{"n_layer": 8, "d_model": 320, "n_experts": 48, "experts_per_token": 3, "d_expert": 128, "d_shared_expert": 0, "activation": "swiglu", "moe_layers": [0, 1, 2, 3, 4, 5, 6, 7], "router_score": "softmax", "normalize_top_k": true, "routed_scale": 1.0, "balance_loss": 0.00205, "balance_bias": false, "router_logit_norm": 1.5, "init_std_router": 0.0177, "lr_router": 0.000951, "n_head": 10, "n_kv_head": 2, "head_dim": 32, "vocab_size": 8192, "norm": "rmsnorm", "norm_place": "pre", "norm_eps": 1e-05, "positions": "rope", "rope_base": 11000.0, "rope_fraction": 0.25, "qk_norm": true, "attn_scale": 0.177, "tie_embeddings": false, "parallel_block": false, "init": "normal", "init_std_qkv": 0.0192, "init_std_o": 0.0192, "init_std_up": 0.0192, "init_std_down": 0.0, "optimizer": "muon_variant", "lr": 0.0138, "lr_mult_o": 3.0, "lr_mult_down": 1.5, "beta1": 0.93, "lr_head": 0.0059, "warmup_steps": 50, "schedule": "wsd", "decay_fraction": 0.791, "decay_shape": "linear", "final_lr_fraction": 0.0, "batch_tokens": 131072, "seq_len": 256, "doc_mask": true, "train_tokens": 740900000, "steps": 5653, "dataset": "wikipedia_en"}
Below are experts of layer 2 (counted from 0) of a mixture-of-experts language model. Rows are named router (the router's row for the expert), gate (a neuron's input weights, with its number), up (a neuron's input weights, with its number) and show model dimensions 160-319. Each number is 500 + 25 x the weight over its row's rms, rounded and kept within 0 to 999. Numbers have three digits each.
After each expert's rows: "mostly gets" lists some tokens that are sent to it at least half of the time. This comes from a sample of Wikipedia text that the model never trained on.

# expert 43
router:497498489477452479504515487447479543525462482533493492499522466507478473492471497536539516522495463499538502511469495509478533512516512529514528493451498439481506523538506473478485485525493503482533493505507509452461471515509507525503505510486518495465521527501517490475472482489507495486541464491519520525514538494491528525502497467453509526523508508549508570476485538463477432469519476526490505540534498474468458469513492493498477479504492477493527478511468510478535412506483459
gate0:549467463474497510545498463508515472537469517499476478487496530493536503536467509520491497499488516479473500446495465544538521490474471477479468516491509522504484476510479517526482477478468451466512494466524531520523536495477498499527477466493458523506527520484506511521472515508515535536452494450513471515514526517504511513455527521531528500498464456503476473488491482501468456480518469484503510466505527469516551497537490505483485516535484504506549489536506499524500503474494491
up0:436517531503497476487538544509505537454523497490539509506506470530460484480526523503502503510507484501520482546476525493469474471515538533518514496535503487507546529504536519470520517557521537527477481531474453488478494499511480494467502544496531494492478500487493479514517478480484473475552479536496529489505473480505467476510460475494478506490537500484513497504501521492517521515501508540489498542523438547456477492477489488514510491483541508489428511474488478477511513519487494
gate1:498534548455471451481458491482503528446478467518473506524510474505510507506486476486471567462528525522566510482491531529529511485469492446489538520491508495509472467537516470506534548521508508506462491471467500517481461489478483469530490497497498499516496511490542486495481498516485464499493479542490523481518493475478516509535567521474483499536459466533509469468520504489491501522491465455498483471473488460485520487530472489459497529487466472502480504473514526501537446509506499
up1:487487510578489529479542492492497480528507504495494501489494522481524495501520542492503491489486473493467510514541430434504475489522491536503468498458535496530486538489537498501471472477501526473491515502545503484510496468533498511515520502523505513498465443500479478478509471471499523500477511490533467520501502482527520498443490500538525485430529525472499566526498515517485497506517541482491508531503511513502476470451523505551524519482475501479515499509490494538431504514503512
mostly gets: " 6", " 18", " 11", " 9", " 10", " 13"

# expert 22
router:487518493494509515499513474519469531530461490483500492495480513492536522479538494521515497483517569485501448468480507511544505512543487486500501448491508508474472466496506481488511519502519535522544529505489508524555498470533524521483545471520530523522522446519496464527482528477496535488473533484492436468515480521508502463531534505495501475507528490477501508512504487498478534497512456483540483519537505493514514523466522510472476540528521506521509514483518564507478510483525544
gate1:489516482516521498500461517493458496492506502523522458527508475526516534464487503524478501515525513455479451539521537484499525490473478482519498503501500488536535532493536466514514498510505478478500454488509501546538472494507526502449487505488483448493470507438492493499504495503569514521472489464472509460499517498484491490512490488462519463476483488481498504440501540544494478508484478552502502458429485487521452463490521547518496510497541524503555506492515478500479514437551474
up1:500530505473521510480481519448500512470458510493498471510554475518471526454534500513532541536534526482483458529517499495509535498451475507484518531498526504527498525483514547483492502434509479511480506478500482527502488513550532511530501468499530474477451504487479512510511498533498528517485562472536538491480517512526492494478511465492505500483524524449508480499516529522516489503503445523504483548466490519537457500570509539506477462477526502479543506516474500494496486501511514
gate2:485496482470468523479537522533551540497553481507499526489528476493505504496504495479475451463464497508494485476492486484446502569515454481546542473510527472504523493488488506511486487486516497511496499507541491535517523530517514447494472532429507458488492488495543471488500476515513475500519478489523529530503551483527516529486525519493527506499524489491559535490466474533506465465512484540477525440457503498537501527490503445505521489498532495479511522516494476545490529501464500
up2:534510508516448484537505490477524526473466504517489497496470497453462504504512473508531457510523494457464551518482502533478499528519493488469461497505485483517480495467472505499476480491511513473490497478486507520494507490513463505483532455451496482472470512493548529503464501476491523510513501487496526443515520522463522466470527481526513514476487492438522486522455520494492520500500504502504556518454535478524498486497491498472541524495504514499464496475447510513514516498526470
mostly gets: " of", " for", " to", " on", " with", " from"

# expert 27
router:523463528500467502503560532531483510521513491511494455456435505490443520475501507497501468519502505479535476482523476515490466546531545540496495504504492502486509504498506478482449537512496457472512470540472490516504504485505504462471537504462512505454468513471516499475553512490548470491492523510529522489521501489525528551534536499520494501496519476501504473482432507486463498506488496490479521522471501473523475485480494522432535517568517533480512494536486479466523502492518490
gate1:494525504482522490502536527541499533483516509519489506530501461499480515484487516523515543501549536492513489506475494495456510483500524481547493523490519504450516482462522503505542551493494494541486505455565467492558475494518477485539496510528488532457522517521496517489513478475454525532537502461488490483564502455500479484538520541535468476520523482525551497471468493485517500541513505508495468531487489493500455507467487534474485513516507488489535524490489487465547456507516494
up1:529451485512445523514524473459498479521526528494483502469506505523472522474503497485469483518486470514513494469507489538495495485494489521478494489535494547518518513523495531423536497527521512524547494466465548491486517500502528525514499503487488497523484463504512482487491501518501482489500507546486492511505489497505498469524481438463521537510470506517523503503524508520487502514476507512471556533531524534513511524539493510538478503491476515550453512516523502510445503523517506
gate2:561508529458531497539519531492540540451524479495546495486518506501480548494502529505526491483500482534519522563476527498469511467541519524510521475484510521506543521524508472493505510527478486501500516494492506452506517505532474507470512508525509477479482512547543511495491516458495476503494497469525492512460504497446511548496523497528558501470521475471488517463511478464491498470506492506513517503507466490497509530490517499496478489457560488458533547488491489483506484491494525
up2:469533524501510523506492480531443483546486510521462507468509523511485517532526485534468466520467508490502433492471535506494487528488497539521513510520525445513524483512525547503478492535497480473484461494506556499499490507460492490517484513477504510516511510467485547495483495436501504487492550510532497557497498507476506464481519468540501464484488453459485498518492497496506495496479437494500521491486498476510502519491474499469448521522463467512462488522517578520490476511498487
mostly gets: "+", "01", "04", "02", "00", "03"

# expert 2
router:493528472538475500507531506512557508494481462481451509494481491472531489517512509550510494497501426506501469498459518521502485499454547506507534482497485487495488473485507437531489501534486469553449477525501499511535543508466490506442529498477504500483496510481493529530467511507495471494470488487507487500519526471491478499511461512473550489458493502553494499508476532489470550513503462507493485558501519498461520494486478512516495486487466534507546487482507492504521505480504494
gate0:517509531480560495517503526511530467492486528479502485508531522522514481480501509495497511436497503523485467544512504486528510484474483513529514457482492502507536492495484482473466520534500459543524498534461508503494517505483505494486504471485474506535524501488474468507500487496451457543537509507499485557492554536488485496466508480515519432498500533485515488473557484485512531487511491513498516495498501531497515516514492481522485514522495485488521455513522505499472511448502488
up0:494514494452522505535477497440467514508499533503532506510493485500497459463496499496474485477513486518480522495451453499488474475469496467484501500520503531467502521461520526541511450459476534508512483511500489488523467508458458512547509540461565459514493487470509521518462460494495507504536522486475472486501476531490486516489523510461508497489481479484490510521486508521526462557535498486504518516517548528500484471502523505497538468489498498489480527520518502528483537498507509
gate1:486480521486466502513477497532471469520505481479513514501513497501559484493481518518471553534501485490482511481497478496507466495477512537535517484489496545509523493526482470512480531508509507495526458489467501499511466490517534510510500456450520473493466502468500483520469502486482503534528515489502470497531519511581499485503524472527485495530501517522509518460495485518525524503501487479528469519485547588502468562550432488503480508541493518501488501539521477483552519482526506
up1:481445499485464504507495483515547481491524480447484489476534519511555483483459480491494490482528508510502491518507509492475443461518486528517517508540492510496515506492461511522519513522472518483495457534439475477513555501504485481491492455469498447512529483492494515561501505496473522509507486501533487492535512522528522480487529500494502490510490496518522462476463488525505521533470486484503471540468542529506487533491456503516505519486454540513495527532504483466540541499520503
mostly gets: ")", " also", "}", " well", "]", " would"

# expert 24
router:521510469526528463529556457485492520524451503523488516514509460504513496510494496524473429496476515486490512467489477498454454473488528518464495501512492502560519442481509474519546535554481482489501527514519494506469508504513470497530511484489482490520516515554497508498492489511558529528506501520466480475514538445481524493485468498472473507489458478515507462539528491475531497536508531455473525510484523495494542493513547543526462525463478510514510483495486509523494489482489484
gate0:495534547475497486499528515493505522513446486509450516499505466500555513469493528493499497519510500512494499483516517535472505477516538542501498535479515512532574518501475502479517501517506478502475528514544510539537512522523490469489475538484462482551482528486507522520481542470475476479483516500510492516490480548499483525516525522472469546483481525491467534503467498517499525527553479509513530482540505487514485527470521472464483501520508497516510481512471475477481521493507500
up0:482512538470547514489476506513523525450516531466529494496503522548501550507473489524517481532473520479486477510513488494494485527521494480471470490518518488495520485523524529531511543482508450506503507516495442479518478542518525528507496488505524510503516551471481475491481525538497538566488494504468451489519557538506528469483515510484500504537466489493521487473514455518501482480514474539496519526510483515537504490477498494484491499486454492495510529497494502456466448503494522
gate1:495453472496498517460473525460500475497571540477521519534475474509499495486479438472500524491489480468527536498520527480489483500510510505496524477531495548483522505521570511518493472541510505511526446486488525516519517466479479508496527487453540499481518477521528453488451495540508564504524481534513507485530488438490546489482509484514474455490461512470485511536513537499547531490508503513481475539478490491475540478505515461459495476497489441491485494483513495545471461554499505
up1:495517502487529477515495535501498524513502493557478494489510552490481523505476499481510460497486486498513516524465483509536521528510472513518516507505488521560468569515541527499470492486504452476482479515539541518494502507487534527505509532466510519514513484433505494504466504488518533484516449512483535485479444511510536523506528506500497464545521504513487516505509527480500496493503483556491476484463498503475477513559459491520481460514491518483489504471530529530492501501496497
mostly gets: "n", "i", "a", "an", "u", "o"

# expert 4
router:499497512461505460451512532488455544468470518482488515517499501489473542510517451479522495535544469491520527514470466455497474556496513545498539476490484513520541485500477475478473520535480536498533541511488492493477496537523527512501514478516525500474559516511522505483481511525502547465546470482521518509499498523497546503482530510476537462488540533517496525479468515512477497525492506487515515519535483449453512494519483508529476472509503471535497539495530529516523443510530519
gate0:481519525522456490497474510531499505478513572530509514492502525508519506493488498525514448474464502474494497499551492523517482424518518529570496494506475485526523463480484510480507511527496495502531487537506496517497521461473495488477471536524474509538482494521479486525499515468458506484531547512486483520496511510478520504493504486506511467510523489508521474490506451519460535517446475502536502470532495488504508461450466514531470539475513458499434487499518537531532525498461525
up0:504495490505476470486480500477494493521523553460472506501503502530484488484478498521498495463487473481520493521520503517537498488547508540543495486518503487529510448507501496526510533509508486520509484538557445525502528496503466519486516518527512504576473471508496470502508509477465467537501522497487496476499528488537534503525513510470489491493547476510480489534520454493479499505482486516515507480481541463477531437523520512556479492488562470450447474469469533566557497511470492
gate1:500512494487507506527517554516474470522495498479524536471499483479534522464488496548520505575549513497527491457541541472508495493512530501499466511535470461529488501485454541471464496485472489471494531507542536511481473496482484483498524518522514471523537440517496530525479482504507464497500519477464507495511518483512466513490467505507513498490532491490489489537511520539480480524502468480480497496439470497522498511486493494420454512481501510483465493525517488517459542475475510
up1:493518485533494540524455512512494489492515516488542540463503487479526524468455482520511497528541468484484545462510528490528510503508502474479513498521463442501479502540432521514488533472511492496522450508514538510531486471467477467522497494509511503526533472539486479525515454508466496493536505472476539514522491493530482535491528529546484471488513481494471461524524525515452476490495475482490473499485494502519502495485488529431474482509498494480468522566506505487492513468477543
mostly gets: " 0", " 1", " 4", " 2", " 3", " 6"

# expert 19
router:522491479483492527531482470504485535479489503496454471446521525481527523488495472470512498530500512506459502525505547477511499439479492480489440509511469479473500523524493484488519495501555505498476486509541505498463477462465482475516484493499464471544482538493497506509520479496504515462538536494492508512454480485480475515535481461492501494511442490525501519462516509502464449512503525484463457479498488492491499502515529543491510491488562528543539483496496474516436489478469541
gate1:479495533476505526484534465512492483508460473505526486502519435495459524464510519463475490470530478497474449501482501492499462490526497507519549535485530487482491500501519546508526513490465505510508478478539505507467526475527537478479470504528500458552492498482510453511446489477509524564545513484502465504468485507499494518473509498490487445506494503486514497456466505514473512526516483467558494515490462497521492512498475501528451515467505470544504523499490511509520546532488527
up1:510570520497497534492499477493504496489438449531521481523516450501466523517500501498505496482558491529467457533496515531517517474514468552499520514506511504485485464526515554507538508520509486503478474483522511493499496507492510482493512480496473464523453507476531499495459539458498501544508530491529453489533474495530466484481521486520488484511467516493475500482496506484485515486518460514537553501514481534509484549517495518487460510461526487540490500532513479471514532539463503
gate2:498450513470503516491509514458506497521482495514520475471514453527464462513478513502515501547511540519529521534469527540496528529452514500528496489486500527410511494451480528476509514550515545528533470459481500505513465528526501488479520494515491510508503506493514491516484492471498500470531539521474507494545456459474496460498493505509492448501507521488506506509473493478481493481533452509479507538524522517480503509497482488512472504494515511482460508490526517513461495541522530
up2:501560508551484501531503515520466502496516442528505505524514535488478508490510495490492478499496503507457503511531511478478470504531441482524539545550510447510510480502512498507525484519524493513500518564485514457478531512476506505538496499493480458534487512515527484480504531510496529505540537514526490487451536519506529529533492472455521497494471478476519472460502487506556503531465487509497457493486460530516488490515480493440498480517523512519515503511492484513532499450462483
mostly gets: " He", " he", "hi", " she", " She", " Ad"

# expert 33
router:453519488528459506482509480459465512555480507506499516501453498505471501469461469514488491494491444551479449488510487508512520502477532520528534476488496513538475469543539509526499477549497505491476449511471483493489472539483499472496533523539469483486489424464504493499504502507525492502478535505496492532480540537513511532464491506483491507505486506484498446480487465460534522498516474487479527513491479492497511527516462479521487502495481508509501499514490449456521531523536489
gate0:514527526537480464484453553548497481545528479488535493467465525506476472455512516510466499494484492489465442513451529515483503465495511457477480510501505524483468519527578531516495477485496497498473466517501434528549498504510523509494482489532530526466512474456494509533526510489454508547497515474500460500486493498493465529505505460484489465486497479472455495479458512548514494462484510504518478513488505499516500526551532527529473488502517472503518493525455454528492492470424481
up0:526532498501509519516519487512519456520540505495496524492489478491477439464523520499481481511501514488512464509490544496491530486495503515518473456446516547502493525492523544504490516520500482486555464471465490528545490516498484479493474464514535493470481465503506494504475520491506485531508482489505479469494518482470460493500519472494456469463476498534475493534490488483508530475460453572533515513462511484480471481539488495512483527486502480489505485515487487504500506517452534
gate1:502527512457495498508503544504515532480493495423484459458527473454497518546486531498460491517515463550532504495514520516468495540532476508483502474461474512503463505526477483521483487503493536539498503469492496484518471523532456528464522531500505485460469480457540563514533512522500514518508504539484477523462488472519513522503494501486463529505507463508475469531534453496499477519483526503482486519490537523494505503515494486506511536510527448500506488540486500511507496535552503
up1:512524508496468503492439480498511522484508500506487532499494533519502511495509492491498500476500470504492480503458539544511505490466509490476486535495487531487489543478474493468471502501431514534501502470517474488493526532504488524521533486494544511535506478490499485512477518475495495438508498492534537492565485473423449515500505493494451478475504500521491506499524522506522487457541494496482520479488472455510537503480493503495481483508500483512501530531476536458492506553503488
mostly gets: "er", "k", "ch", "c", "z", "ot"

# expert 40
router:540485483522487489496480534528509474462519501524511515525462461493527512478478454485489469481497510515466493513492542495496479486488520503479454470533486509511539518470488459478508471485502527507514523539443527446498510528497513489517543514492491504497471476524528509504505500473444528521499572537564537480481492515478510518452486507449463475506521507423490505560502472512537506481491509475493502475504462498494476538515476464553518507471544502512477527522549512506498504479488519
gate0:505523493506477449494520496516463505525515512449489512515494476507456501492465512457500528486512458511516518491527506475508485514514528487500503520494516515428512488539484529507477482473542521500519504504504501514523482519494552470486526462510498526549550479524517549498525520489479477529517460501460498529503498499490461522552500473547518502501535536481523502488492544514505497478476525489474440489531508494508475472475485491471534526499485484486511504484508505534512478537538497
up0:514550471502476513522538471510502511478525442434480503487484462469529468499480524509508480480514476533507539487506501477502512493540497487520505503474513545441456495507513512515501477487527481490526533486460545520489480515518531467524468470453546519458494487512506495521529534498500472498502511480506539509477481568489500495500523504539507460476469493490535513476481540460494479464459524513488494526491499457510562512499485525472512467469522525521492543499539500531522521558493517
gate1:487472497464501477441536517510470516474510476525473515477542505448509480496530526504523476490477523449494548482544487488496484533544479511510494532506492490539487530483506482458500492482455544527514522455498493516513519508485494504528546544468525517533487500512502515540496580469491489513480468447530480504515513481489530500498530475539478512489539533535501502518444518458467538535483468486464497529477513490554499522506497543499550487516503505513504485510493524529510540483463493
up1:532474464524538435499508493533487498526533511472451536466489529529493478497480506533507497511473509506539480522485462505499512535474496470523482471496520479466514488516479524489494523483495517511504487507509514483475504507486491485522479505511521529496528502539495498512534481488494474535526485510471515533511530523529517522511479521493528513516515465458518499523479551535511508520504531536519519492533504505463522507498482521496459527536528497566471524521556496528484463510515451
mostly gets: "ss", "t", "uc", " Su", "nt", "ct"

# expert 46
router:459461516540456458481493490507504472545501485515496482525454475488475527479513535489450482528504480486484427503507491485464486491499519534474526515551502491544510518510503516475512528476520429469497496488484473482512469505521470516517511502456480514508492464467497493470531517467535518479523497451501514507528486461473464506481520499527534511521457487456482510443523516450500555494530534522491539467460515478531468453500484526503478482514507513548499511506555494501517514475513521
gate1:499500530532515517479519486508501503526465508454497473473497488486466492508519495484485447449514531529486498491521509487460468521504520506496547476540519553491513507488470505474501476471511516503515496514469478533519505519512475521498472516534456489472518483495495508525499516523484514468468539524521511481511501465528518455478522476501495514513533545494510525536458512522490520502524458496496518496455505508560485477487491478533487507525471462527528481494446492471492510488492462
up1:497497487534482477459492486492511506483482504439525514506472538504518469541518543488476482477526489557561556525477453516501530516508441492489457483539516530512494512516510462518448484521503490483519504511516465485498511471509485451518533517514483520454462491517537460502482520496519514494497500470523525437488510521475492491503547511475544499487514520496476481527497461524519487494536505513495511500488536528480426477482444501501517530504472506516523506467527507494496491529487511
gate2:536486534486456532555541500502560511514503492448525445497507458485492503488500479525468461528529497556506490490463534507480436459494498456516525506460486464478548462515510493504517508485513459505489511476530474482479512466458502473511527499471493543531526500493478527540506534519489477503491448497498496453530515440453532519489498498503517527475504528501549479458482521449471529500495504504516503480480497422518475487498503519503510506515485514515519522532483542526504495505527459
up2:515524517470464502553510487510545513527491497489507450448499461530494489478474509480448465492543507546506470519487515511456446464494527465503508501474482453462569445548490504512520513454517486519510519473521482509487521465461526495510501511461521531506533503470467511544485530471509521504488468513523500505499534468465517489463490478520503541498498505491545486475517505484479514490480516459521496445450480428542501510506535502487483491490479494538497487527512533478557502496509490
mostly gets: "\n ", "′", "\n", "″", " Preceded", " Succeeded"

# expert 3
router:536504536500497492492534510481470507527547432504497537478493497487479481496511464472484492527534478490527491529523489494506506524495476511473540487522486497491507540508539511520531538491505505482458487507491474524497508518521494486510556484535478530471502473480515527442472538512527508468481509450512525486489483492517511485515506506502524454522523527458471506474470488522533547477496469469484492508485504500546502491488492475503457461469513509501507514504491510450522487513535514
gate1:522485499486510520463496503507510489505507519487498501437480563488523489451515499513482495481475514526490505479548494520507504486519475503524498479488524499505450488498543480531477491548517460514521502523526486511533507467499505531536562506520525526458458514469515496514525518476519499537498515488541525548452465509487504494478531523493493522547541499527452493452510513504478500488504504488499476493479500514483526565422524575547535464482505502492527468539492492524534486511482521
up1:524479526497467481464501487546502480529506501475512494413480520472546503449504510496524547489485523511493456495581492525514513470466540485466487501503524532496490499515502455517458527520484490482500485464507504460476476495505507485461477520516508527509476487521475498525557473511522470529494508512511524518482464478490513498481533490495513473532564490520493471413521523530445503511477462491469492506498484530505519526436530545475512499513525508493487461498505504482542499510478499
gate2:506502479481472553516495455479472503497493509507498480496518490503480567484446507522514530492519506457513507459492516511509445550532469461495500531500473452504496467496456528493478490501524493514485494465537539460484493501484494526462515476511511479504486496488481496467481467503477454504530523492505521505433522506522553487489517516501493479516492540478562494486529494505483448469488486514534513484522521549519529514514528511473468543482500535497528540496498529527501465478475521
up2:508507549521491529543500479463495471495502499510498484518468480522515522510474505483490526497558524473493491444536524515525523540498453474516527434525492472487495485485477514497509482529490508486468484509502564481502509501531463524500518476525534462514536504479522493482499499499479484477529502469498520505425480523525516493461517487468473443507506526453563488467539490510507521496479492494526501488548547517544526528523529505460483550485525531492517529518493527488516445477490510
mostly gets: "–", " (", "-", " −", "/", " -"

# expert 15
router:483529553531523504501469481532544481480518485496528504473491500499504514486510499461512467500460512509501543458457502516504514483506481453495539519547489523538519495497482554477494498513525517519518489517497529501496452537492496482471470513527482521461520493514488513510509553494492459483533520497489475517537490472482519487475453473501520477532511513445521482481485536511494495496504467538508520492494513504500526531445503446524530481505495490504508488520467500490521496513571508
gate0:483526465522521488502512523501478528522487502458511501495524455488490530448484522492530503510483528509505541519521528499485486518424473465521525504493521506507477513509523479530498494480505503528509495539553507502520511498505493514481485529546505477551437500450485490504504498527480512493545457512479479521505517495520492504482469540506475484517489490486477497495528469497457509504492517468494517477534493533475511443491494529513496518537492481476534485506485498501472532458500457
up0:492467454511524460502482507484518527513493479457510511502540503487501536447480504489486530520477501518501517511513479508481469535476444488477546473526510531529494503475488490535435464490454520472515466532534489504516545466501510502506509521519537498511511483481465459507514462498452486491490514519452519480534480479471548499521492512470504485500481480505474524498492491506451491486502558490477439488488485479469481470463494498508566507497488476458495498506515523447501512480529467
gate1:489512511548487457505514486543471486541480504492555455518488451512529546471558494477515469504478550493493456517521481453482466449502518484543483494531531529476541507528539483500521514471552471490537505516514533522469487465479477501503507503486510511495501499483504466490459553483501495481520523527536500484501500476502501498484492468524497512511529486539547459502488532501533496501483510489466505535529483499504501503505485493497493524504526553486467502479496488490475496511499497
up1:499550512529529460509516518513459533523501500471545470545530454493501515491554511494469502474441501479535476521480499467494479484534444475495506472529546536467527497532528488493504507470561544449532508509481549535467494481538509510528498469489494528507484496478476508484472537494498528519539532532531505487495499501501468454512481483497490531517552467500516525505462548478461490521511523506477441524538479521490491537526538511506466494494498539527521521442467493498489504488536521
mostly gets: " a", " that", " which", " an", " but", " who"

# expert 5
router:521514488495538483485469516527462470522545497476492509504500510483474458507476506444571484541479464466551508493520465527510513542513542504469506503460489487480520487498478516491482509473503478520452486512534484514521512512538483506504527511507480498498512512514483502524511505535509510504474460497498508476445484491502511499527462501502511519473518514540491478490471493505525508472480469512513539490475517495491507521505514522510551505505458486526470517503430464486492446518476470
gate0:548509478458531508463516489510497509444516532504508487555498450503514491517469538513532500512521505522464457483520474483454493504488514503551541500551502459482506482523509494533539500478567501487490495504515508555502492482546471539550496515506493487523493473507489520499530502510489507513484509502550500509502505489466501509523471515531523515484478415533458533468490509500486505475502497510461471455470512460471515498463494456514509511491539516509463545488529466535537466499451523
up0:491512516448465485521444543510535494508536491540486479505501506524466511488513471490527485494506527497511512473522506448523509540506506542521485504473505492504525502473495497476484497556489500510527520543499525503479529501460489462511485465494486471499555496472477529505485469539487470444502531475437479455510531496470523485506519492491513475528491498469537489493529519471477520525491482487480529483517509483494481489465552465504507506508468491489496497499538518458506502473508468
gate1:520529529506470546497488555534486482524524538522470507474515517474491541507486492544464453490521543477462534462528496535464531531493520463511495501483504458502512500494513470508556510470484515515485548499472546491484496540503462535465544448467457480485488485469475537497501476509491481505498525493473526502493516521479507487485506512476500489478496459496506483506504534472464511494477483475504497488455550487503523526508500489530535446458464533477504511527467455496508486507512502
up1:512442489464516468487502479499477479480511476499503467533533479571526461466499491561518526526508525498547500483467529486555493477535518554495515483531508529519476505472500539510514494539514485475534504491487505524490519521454516499523511486511536541488512486504478523501507516519531481486472516479482469507523501499540513479522504527510542492534469481538505470562505471474513512522552476471481509508496530483500515478499495442510479500503516495464483552483528555466487511525418464
mostly gets: ".", "\"", " .", " l", "$", " Dr"

# expert 20
router:502486473512538490472507461513541513479497472514503520496496447462522511485494475478471446477541517490479494549481519526481537503499455508536544520538471506516510545416500523533454505467475536522495496470486497515529511517475512470484543521484477494521476525479486481504505519507492519461463511525484515460474504534494469468503507531528469524482515532538483495519514500534533483493475478493536530510542492531488518502493508512530484477519531493493538449524529490515497491503539520
gate0:478518479508500532489466513494556530490494453520508506468440548493498516503512497483472524457493524496544497526528455480515542494489504453498457528526549473533497484490467488497517496449493473505450475489511484567552479533522469474477482524505506487496539526520494507459516527489489502522459479499515482488523429496521448531517491533477540514505474478491510479506483501519503549502517529484500484497476510488492483524532505522413489487491497465493465440440461461492526516480499440
up0:521489485530474505490499494514554531537489468482515499494453543485505533496501530494500529441494544475529516518494447513545544494503522479453527527501527489508494471486486483511527516463482488535467487517505491544492494552523513495433526519518479478514524531529541458497524519486484536531483512498515478508513431513530457506542482478483477536526478492479465501514444496512497550523491479494531495473481539506478534472525471532477501487482494499508457448437470476530487521471511483
gate1:518528519520510502499520483532489504484490492471473474512466476493504501475486495518539534525484524531529508508494476458509511522522481504476484485527512487550520475471515509510531509450499460508476495499524472542465483552544481546491498486519515505514474500509470495501546453497527484530472479462485523487472472515527492493497471522465522521522537482494504514528472503488486520461533537497527473502512543474527528511558500546482495491486486490497516507463466460533479548474529493
up1:484495474518510493515438486499470536501474479507482484509509491538496496463514454488454490496506517491476516519524475450488506505477527525481514490543532498507523500489504448532502500523503470481502482525507551491480485507551490475487531514553522535501477476516538510500491489478518480522530541501474510520468473418534510494505497514493481454528513488525480473511511503537503518559506523528440523541508503483490479465536495459470508494539493478482508503478525480473462467489501476
mostly gets: "=", " =", " New", "ical", " f", "ial"

# expert 41
router:532509510481547490506510512544491537484518474507568481523507451508555504543508506503527446490494472493455507485488514535513541499568458509537530523479512502493518462502534509504445458518499505509502513462485505520560536492471528492476513518529502510484507497486501510531499536481534518508490477491483527477511518509494510481460497504500497468523504475511494484508509488505540492498522485519529534555545532518493535544475528462511509455533483499472512506513537514469510511508542510
gate1:548540481478490533516513527509470545494538498466537469468486551483496492501508512503517473576524474481466462476478487558505493492469520509483508525543483506424525548479520513506516516506507486512498505533539514504488525486503469529525520481509464468482535510463472505502454530500503523525500505543541449541518510489476485529506491528485544531482475468470467519518526527489477483475506488520471495516520564485508503503556527530463522466532471505490504481496505496522469502511486519
up1:507479512478500492517495520496508520495504551539552477482461471490509537508493528540470471477502512510553512522501468489485550501536559508479471481442470468497486456499487498494503462472520509478496478524485480489471525509470510506499468510502479504508466489519539469525530492495481500501466519491478518458497492499497555496547512463518502496501499543495541504521511479495507500561467475503544523488442496509475501531529494521508506477495480539494489511488451513535531510513478497
gate2:497548531490497466529466516530552499522521444499446502523545466492486524526527511497477464480491530502485478514515473480524544512488460489515536524489519484529523493491482508493459500512533503468497521442496499526470471484494458489429459516501517490460537467470517468502469499485536449522488526459503497470509464444540471499503553503537469518528499507489518516497505498534536493495476506473444518523502517493524491534470480504480504493506450487522484518466479508438514533458465496
up2:542519527519483524504503496508504502468486490487471509479541493486519484551498489517460509439514541525442489508474493489478492499448520489497511527508452493514500493511481475459464485529459520515473501450488516541494517500528487509471449457498512472507502513492481536476508502501486477535495498515483508515494466453529477505531502526482510534527544532491469530533461494546561482477480509484463496495510522481495539564500501464479506479523494479505486510497495538486463547497491503
mostly gets: " his", " its", " this", "al", " their", " two"

# expert 6
router:501534470488499517501484491485500524486503520495456539513497508491462522495509490513477493508481477495479483480497506456490481510490486562494515507502497511517481464465529491490480548507513465523473512491458539461464491519526447497474522491540480496489486499539490506475530478557490462511528525500497485522498521540518532494495450540473497505473467500487487482514510506495501516483491454462499525495484457491525521526498528517475491496467466482502495523466480511490523467505491480
gate0:520510463515511493495540495512476475534476534485505494523533495402513477454538514509497568510481519471507537479515484545464474515492510495467553514474482465535492524482428532505508461503505508500504482441515532480549484520506516532494470504492522518462485490476484466508507482465495491459513510548520516516498545479498489503552513530493485528553516505576505507534495515524455507544482534540509475540509523487523495512526530518505508504486471518504501513522498498538517520527491506
up0:506477526508509470445527478525459453527458538499490526494536537428492526458523535457520536530497472537528531509476473553454476511483507551499512546516497478494544512518487553512457464516474514546491494485479554476532510527539473508497509538488521491472449489500464513523457492461531515486512505556553512531526507499528480502523499513495481494487532473513513513488508491531487504518497493546501511525506537497501507507529518473441481514488474476484463519529484504540493504506494471
gate1:469500439499517488478465463481464503507501561550533494516494531487465490532576504462500513474502555465497510524522536483495501508500513511475527502528530496482476518534506506509477468515541513473498471472511526493485466525537486472519531496527460513474475472527497490489553497530469495491531519475512477502494486454481504521497489492429469487462525476506502465512497480441541514500473487509483495508502534538517443447496481496458499560510489513440502474514507493528505495486489508
up1:528488489493440483439505544521481486460517492484505521478495494488555526509458487530490533510535486511470519476486513542501513508501467523522528469484496485523508463503501490475561513472457450464442497513498482504528528508463548524475472514493504482504531467499497506530504458489458510544515468509468499489443547530500489481499539483511501483458490522494488482537489534488517484534505488497487482518486523458485462464475468552499488510483499518483508540490482521545511519521514482
mostly gets: "us", "e", "p", "l", "es", "un"